From a checkpoint of a small mixture-of-experts model trained on Wikipedia.
Size: 10 layers, width 192, vocabulary 8192, 92.9M parameters.
Below are experts of layer 7 (counted from 0) of a mixture-of-experts language model. Rows are named router (the router's row for the expert), up (a neuron's input weights, with its number), down (a neuron's output weights, with its number) and show model dimensions 0-95. Each number is 128 + 24 x the weight over its row's rms, rounded and kept within 0 to 255.
Before each expert's rows: a language model's description of what the expert responds to; "comes before" lists some tokens at least twice as common just after its tokens as in all text. This comes from a sample of Wikipedia text that the model never trained on. Tokens count by the router's weight.

# expert 59
It responds to: Common nouns following his/her/their/its or determiners, such as family, death, students, sons, government, people.
comes before: ",", ".", " in", " and", ".\n\n", " of"
router [134 106 140 123  98 127 142 135 158 132 149 153 141 139 136 148 100 119 122 126 154 170 170 140 186 164 118  96 156 167  96 147 142 120 124 116 133 125 160  97 163 107 126 136  76 103 126 103 151 167 150 153 106  82 127 138 177 129 149 139 103  89 106 120 109 125 133 146  95 119 115 128 203 119 134 143 112 150 118 189 152 133 155 162 165 138 130 138 134 106 167 151 100 154 138 135]
up0 [ 93  88 106 105 100 105 141 135 136 132 138  93 153 119 147 110 131 125 133 137 120 103 169 187 153 146 158  96  87 124  65 158 107 139 136 106  95 104 134 148 145 140 147 143  90 143 141 116 131  83 124 134 114  84 125 149 109 134 173 145 134 136 112 156 109 142 158 139 154 166 143 129 175 111 129 104 138 115 140 130  99 141 172 138 127 129 110  95 129 118 110 146  99 130 118 133]
down0 [137 138 130  72 154 150 161  95 156 143 126 144  72 116 148 126 114 113  97 145 128 127 144 124 141 144 140 150 119 141 133 145 115 167 136 136  99 158 102 134 101 147 123 153 129  92 122 152 126 142 197 129 136 114 151 176 131 164 137 167  97 114 124 149 121 108 136 131 157 106 151 104  95 128 120 164  90 110 114 126 154 123 125 165 126 163  94 150 173 152 105 147 107 102 150 112]
up1 [116 123 116 169 109 125 131 153 156 152 153 147 131 129 141 112 105 119 122 131 151 125 145  99 145 134 129 105 121 145 129 127 113 161 143  88 111 146 163 128 128 113 139 124 104 106 167 118 116  91 122 173 126 139 136  75 103 158 158 121 100  95 140  84  97 174 148 172 141 158 177 155 156 119 133 128 134 131  99 139 161 109 120 126 114 172 145 135 149 118 119  88 152 136 108 111]
down1 [103 123 148 106 175 154 164 173  83 131  85 131 119 131 125 108 183 170 122 130 132 153 121 143 136 109 140 124 153 138 124 132 157 139 151  89 104 113 171  90 138 127 104 123 114 159 144 177 102 132 149 203 106  77 144 159 123 112 104 153 168 111 142 139 122 152 116 132  96 131 148 162 128 136 116 113 148 117 150 146 102 155 201  95 131 117 101 119  98 135 165 125 108 130 121 131]

# expert 37
It responds to: Common nouns and place adjectives right after "the", like public, main, southern, city, right, other hand.
comes before: " of", "'s", " and", " side", ".\n\n", " government"
router [144 127 137 148 125 149 134  91 161  96 188 109 140 148 125 111 147 144 139 100 145 180 147 126 160 132 135 136 145 152 105 148 141  79  79 137 154 113 100 136 138 126 136 145 100  97 138  76 148 139 145 144 152 104 103 147 159  82 124 159  87 133  74 130 110 146 172 122 107 123 129 112 148 108 132  93 136 117  89 115 114  68 119 140 131 116 112 141 131 118 104 131 124 151 111 134]
up0 [139 102 139 151 136 139 182 140 137 173 138 136 172 139 126 111 134 136 145 136 146  94 107 108 114 129 117 133 121 114 144 119 120  89  85  78 114 145 116 138 141 100 146  71  99 114 118 146 112 140  94 110 105 136 162 115 132 144 118 146 107 103 107 118 125 122 130 103 134 132 171 146 107 121 141  96 158 145 128 129 120 129 134 139 126 153 126  72 138 153 107 116 169 101 145 127]
down0 [121 159 112 123 145 101 102  86 148  82 161 105 163 131 205 124 118 120 131  86 123 139 103 132 140 103 130 130 152 120  93 120 110 151 101 133 115 114 132 102 118 127 134 134 107 116 129 108 149 122 147 110  97 162 151 104 158 161 124 114 188  93 137 125 114 137 156 149 143 108 108 132 128  68 143 128 126 152 157 125 136 117 109 140 132 120  94  92 117 104 109 112 151 110 100 176]
up1 [142 112 144 136 150 105 130 110 120 104 128  99 110  97 136 138 141 146 118 140 106 143 121 125 126 119 163 124 138 147 139 160 130 106 103 142 102 137 108 115 130 100 178 119 101 127 140 100 130 192 145 111 158 115  82 137 179 129 101 140  92 139 101 134 100 115 156 108 121 138 194 112 129  78 132 140 119 113  96 149 121  82 127 144 175 105 107 166 106 132  76 144 100 123 117 176]
down1 [122 132 112 149  90 122 112 135 150 115 156 100 163 140 114 131 158 103 168 162 163 119 135 126 127 109 163 167 163 128 141 136  83 107 145 102  96  83 126 145 107 168 157 137 123 144 170 148  70  97 142 135 127 182 130  61 136 137 150 102 145 115 133 125 144 134 146 132 148 173 139 106 120 132 142 128 114 129 124 144  75 142 125 158 145 167 108  82 104 148 144 129 126 133 132 124]

# expert 50
It responds to: Lone space tokens, mainly before numbers in tables, dates, citations and statute references, such as Geo. 3, April 15, 1912.
comes before: "20", "19", "1", "2", " -", "3"
router [136 127 137 170 136 101 162  91 137 141 148 123 176 137 159 143 149 165 134 115 132 116 162  93 126 193  99  82 115 136 114 133 140 116 113 101 104 121 117 126 149 182 132  94  85 117 107 124 142 128 116 152  99 123 160 159 121 114 126 150 113 116 116 123 130 179  96 140 142 104 128 147 123 169 140 137 104 136 110 167 164 124 185 145 164 131 125 126 123 139 143 158 131 138  93 148]
up0 [108  73 142 128 164 108 152 151 119 130 137 139 113 119  66 109 161 130 170 148 110 143 147 164 142 133 158 138 162 122 163 117 125  76 101 113  98 111 160 171 107 158 146 104 110 132 140 116 117 150 158 116  59 117 111 130 158 136 126  93 191 123 135  96  80  95  76 157 136 147 125 126 141 109 160  82 109 120 161 121 101 148 143 165  88 121 124 125 113  98 138 131 134 133 137 122]
down0 [143 159 106 135 126 123 131 124 155 151 128 149 106  99 151 112 116 175 124 134 127 178 121 145 125 169 117 129 144 127 158 150 133 157 116 144 123  95 117 133 114 147 172 111 134 146 138 174  86 148 117 144 126 125 125  94 141 116  94 128 128  99 168 167 110  95 116 106 141 143 101 109 116 157 124 126 145 147 159 134 187 163 155 107 100 124 131 118 132 166 126 125 111 143  73 141]
up1 [115 136 107 116 130 124 109 137 118 110 184 145 140 180 180 144 114  79 119 129  97 122 151 113 162 115 156 135 135 130 186  92  97 166 166 119  88 133 134  90 155 157 149 102 133 115  94 170 152 133 132 112 131 140 155 131 148 130 155 148  88 137 135 128 155 132 124 129 134 103 110 121 120 124 118 129 131 113 150 116 122 148 145  80 101 138 104 143 155 109 115 163 147 167 101 134]
down1 [141 137 120 100 130  98 168 150 130 122 168  99 132 126 108 120 119 151 120 107 123 121 151 154 145 143 123 177 102 108 118 111 128 118 142 150  59 162 157 195 131 136 117 144 142 108 102 147 129 113 110 146 137 122 109 146 104 136 134 104  96 137  80 106 121  96 159 168 145 145 123 165 132 141 138 133 126 133 107 166  89  94 133 152 128 100 180 121 147 129  51 115  88  84 131 103]

# expert 27
It responds to: Spaces, decimal points, degree signs, dashes and year digits inside numeric table cells and coordinates, such as 53.07°N 00.56°W, 15–11.
comes before: "20", "0", "1", "00", "19", "11"
router [140 128  93 115 123 150 120  85 190 114 148 128 142 161 146 166 111 169 117 115 124 134 137  81 162 144 142  81 172 141 116 166 103 118  60 137 110 102 118 123 169 153 161 106  95 117 123 111 135 138 129 148 141 120 127 140 129 114 128 110  98 100 119 137 102 145 153 137 117 109 150 132 134 164  93 166  91 164  88 147 135  92 166 131 160 111 123 149 113 121 125 142 125 172 115 152]
up0 [134 107 143 100 114  81 117 154 142 160 120 107 130 131 137 106 181 157 149 134 133 100 160 156 134 132 117 125 168 155  92 121 124 136 115  97  95 115  99 156 147 165 146 114 133 123 174 132 136 158 124 138 156 107 110  91 135 109 130 174 137 127 157 155 141  71 159 135  86 119 116 108 139 131 155 149 107 125 134 100 100 117 137 104 169 138 131 130 140 158 131 175 140  92 139 117]
down0 [114 149 147 149 161 125 147  99 110 169  86 144 115 140 121 121 174  81 150 105 113 136  64 147 149 109 114 159  96 150  66 144 138 119 136  95 161 125 125 126 102 140 145 105 115 150 152 130 149 144 127  91 112 126 113 133  79 101 150 117 106  76 117 137 155  99 107 129 125 138 127  89 149 132 102 117 133 156 146 158 152 106  85 125 154 152  94  78 133 106 132 130 120 150 101 121]
up1 [ 76  83 127 124 134 117  77 175 170 119 139 116 144 122 151 157 138 122 128 156 139 157 129 141  90 160 104  87 149 144  83 125 112 108 110 107 122 135 129  98 158 167 166 136 134 119 117 121 177 111 114 202 154  86 145 137 129  96 138 101  95 161 156 167 111 120 167 142 104 134 101 116 127 123 120 129 156 143  86 132 121 155 129 199 164 109 145 106 131 143 127 143 140  89 135 130]
down1 [155 128 121 143 137 126 102 128 133 139 143 170 153 112 138 143 120 106 141 175 134  66 119 130 156 115 119 143 118  55 102 118 131 118 182 138 118 130 121 138 120 157  96 127 154 109 130 105 107 101 148  95 123 146 130  73 156 143 144 130 115 146 103 129 140 155 100 152 164 146  73 138 136 136  88 131 107  98 135 116 118 138 109  99 112 152 150  88 127 137 133 170 145 101 126  91]

# expert 36
It responds to: Two-digit pieces at the start or inside large numbers in tables and statistics, such as 44,949, 12,645, 978-ISBN, 150,000.
comes before: "0", ",", "5", "9", "7", "8"
router [199  99 104 119  98 145 135 106 149 121 106 139 150 151 132 121 117 175 101  86 151 152 159 170 137 110 159 117 142 121 137 124 132 121  73 104 140  98 143 102 117 105 137  84 113 137  99 130 170 150 114 144 140  86 143 119 136 112 134 149 111 125 101 148 149 157 145 127 101 101 127  57 151 175 117 123 108 117 101 145 155 111 148 144 139 115 126 148 117  80 111 151 139 124  97 165]
up0 [141 127 154 128 111 116 131 147 149 130 152 175 109 124 144  94 115 137 141 103 132 164 134 107 136 135 111 143 171 129 117 108 100 123 159 126 164 165 125 128 136 129 107 122 112 130 164 125 133 125 175 155 137 116 139 138 120  83  95 114 136 111 158 105 122 124 160 122 134 101  91 159 125 157 135  76 112  91 109 139 122 134 136  98 143 144 139 141 157  91 141 116 140 107 135 126]
down0 [165 166 125 123 143 120 157 136 149 161 176 111 100 121 148 142 142 115  78  90 145  97 137 155 118  88 140 140  61 139 190 112 143 103 125 128  81 108  99 113 161 153 151 125 113 138 148 105 143 138 133 140 117 147  92 129 105 162 106 103 111 108  98 149 140 155 162 122 160 184 142 127  74 121 132 149 134 137 138 130 132 151 100  87 125 126  89 125 133 103 118 158 152 106 146 160]
up1 [171 162 122 141 145 110 145  84 115 149 114 124  71 185 105 136 133 130 118 146 139 140 152 151 137  98 128 119  83  95 136 124 137 113 106 102 155 125 166 121 166  93 124 134 162 122 102 124 138 130 116 135 117  96 141 158  90 147 106 144 144 140  81 154  92 102 145 159 104  76 134 107 138 133 117 148 170 125 144 175  86 136 109 123 138 148 131 152 113 102 156 159 143 115 149 132]
down1 [116 147 141 105 109 173 107 172 149 121 136 165 100 133 113 130 118 108 149 115 134 141 102 117 117 158 175 117 116 129 142 134 116 131 162 145 117 177 122 126 125 100 160 119  72 130 159 120 152 102  55 129 146 128 124 102 116 150 126  97 123  97 161 129 146 104  83  67 114 146 125  86 133 150 102  93 123 156 141 113 115 111 101 158  77  76 148  91  91 123 149 136  66 117 106 148]

# expert 1
It responds to: First two digits of years and centuries after spaces, parentheses or "born", such as 19 in 1925, 17th century, and died.
comes before: "19", "18", "17", "th", "16", "15"
router [139 136 157 116 117 130 154 150 133 132 129 138 144 142 148 117 109 157 133  69 177 143 140 110 138 125 139  97 144 141 127 137 138  94  90 119 122 113 161 117 192 120 141  79 125  99 133 107 166 133 102 183 122 100 163 130 126 135 139 158  90  96 102 112 127 133 139 131 101 119 104  94 155 162 111 125  81 119 125 158 143 137 129 144 165 137 147 147  92  89 158  96 143 159  98 145]
up0 [143 149 104  93 127 130 153 107 108 111 135 110 117 129 138  66 132 129 136 111 102 112 135  73 113 132 133 157 145 138 163 114 106 110  97 105 119 158 145 157 138 133 126 119  74  91 127  82 112 107 140 126 117 157  91 112 142 145 138 116 104 142 124  96 107 154 160 152 141 101 125 129 145 105 151 153 151 162 151 179 165 134 128 142 128 113 129 141 130 115 159 111  95 163  75 122]
down0 [115  76 108 138 135 100 131  66 121 111 117 118 192 155 141 162 123 117 119 134 153 147 125  76 120 111 128 131 161 177 135 134 125 153 167 114 147 117  88 117 113 107 119 135 169 144 107 149 129  97 130 144 145 100  92 136 172  96  88 144  95 154 163 136  96 164 112 125 134 118 138 152 174 151 117  63 107 121 124 128 114 153 140 169 101 155 116 118 162 130 145 155 117 137 131 111]
up1 [ 95 148 147 122 104 175 157 151 172 116 150 118  73 134 142 107 133 129 162 106 167 125 146 129 104 173 119 107  75 129 126 116 127 111 118 134 118 132 149 110 163 134 115 156  75 148 134 150 143 115 149 120  91 149 109 126 117  90 150 135 121 141 145 114 105 110 144 131 119 154 188 115 129 137 114 147 162 137 161 163 140  99 161 144 124 136 149 139 158 125 143  87 165 129 145 134]
down1 [161 109 137 179 147 124 130 128 130  83 158 138 155 137 123 130 126 119 146 156 107 117  96  89 115 115 120 117 197 114 146 154 125 130 119 149 151  97 149  97 121  93 122 138 119 135 158 157 115 121 114 113 156 139 112 166  80  95 135 111  80 103 130 120 106 135 131 168 160 137 117 128 130 154 130 155 101 111 122 118 107 114  94 130 130 125 100 110 131 142 136 143 102 128 180 132]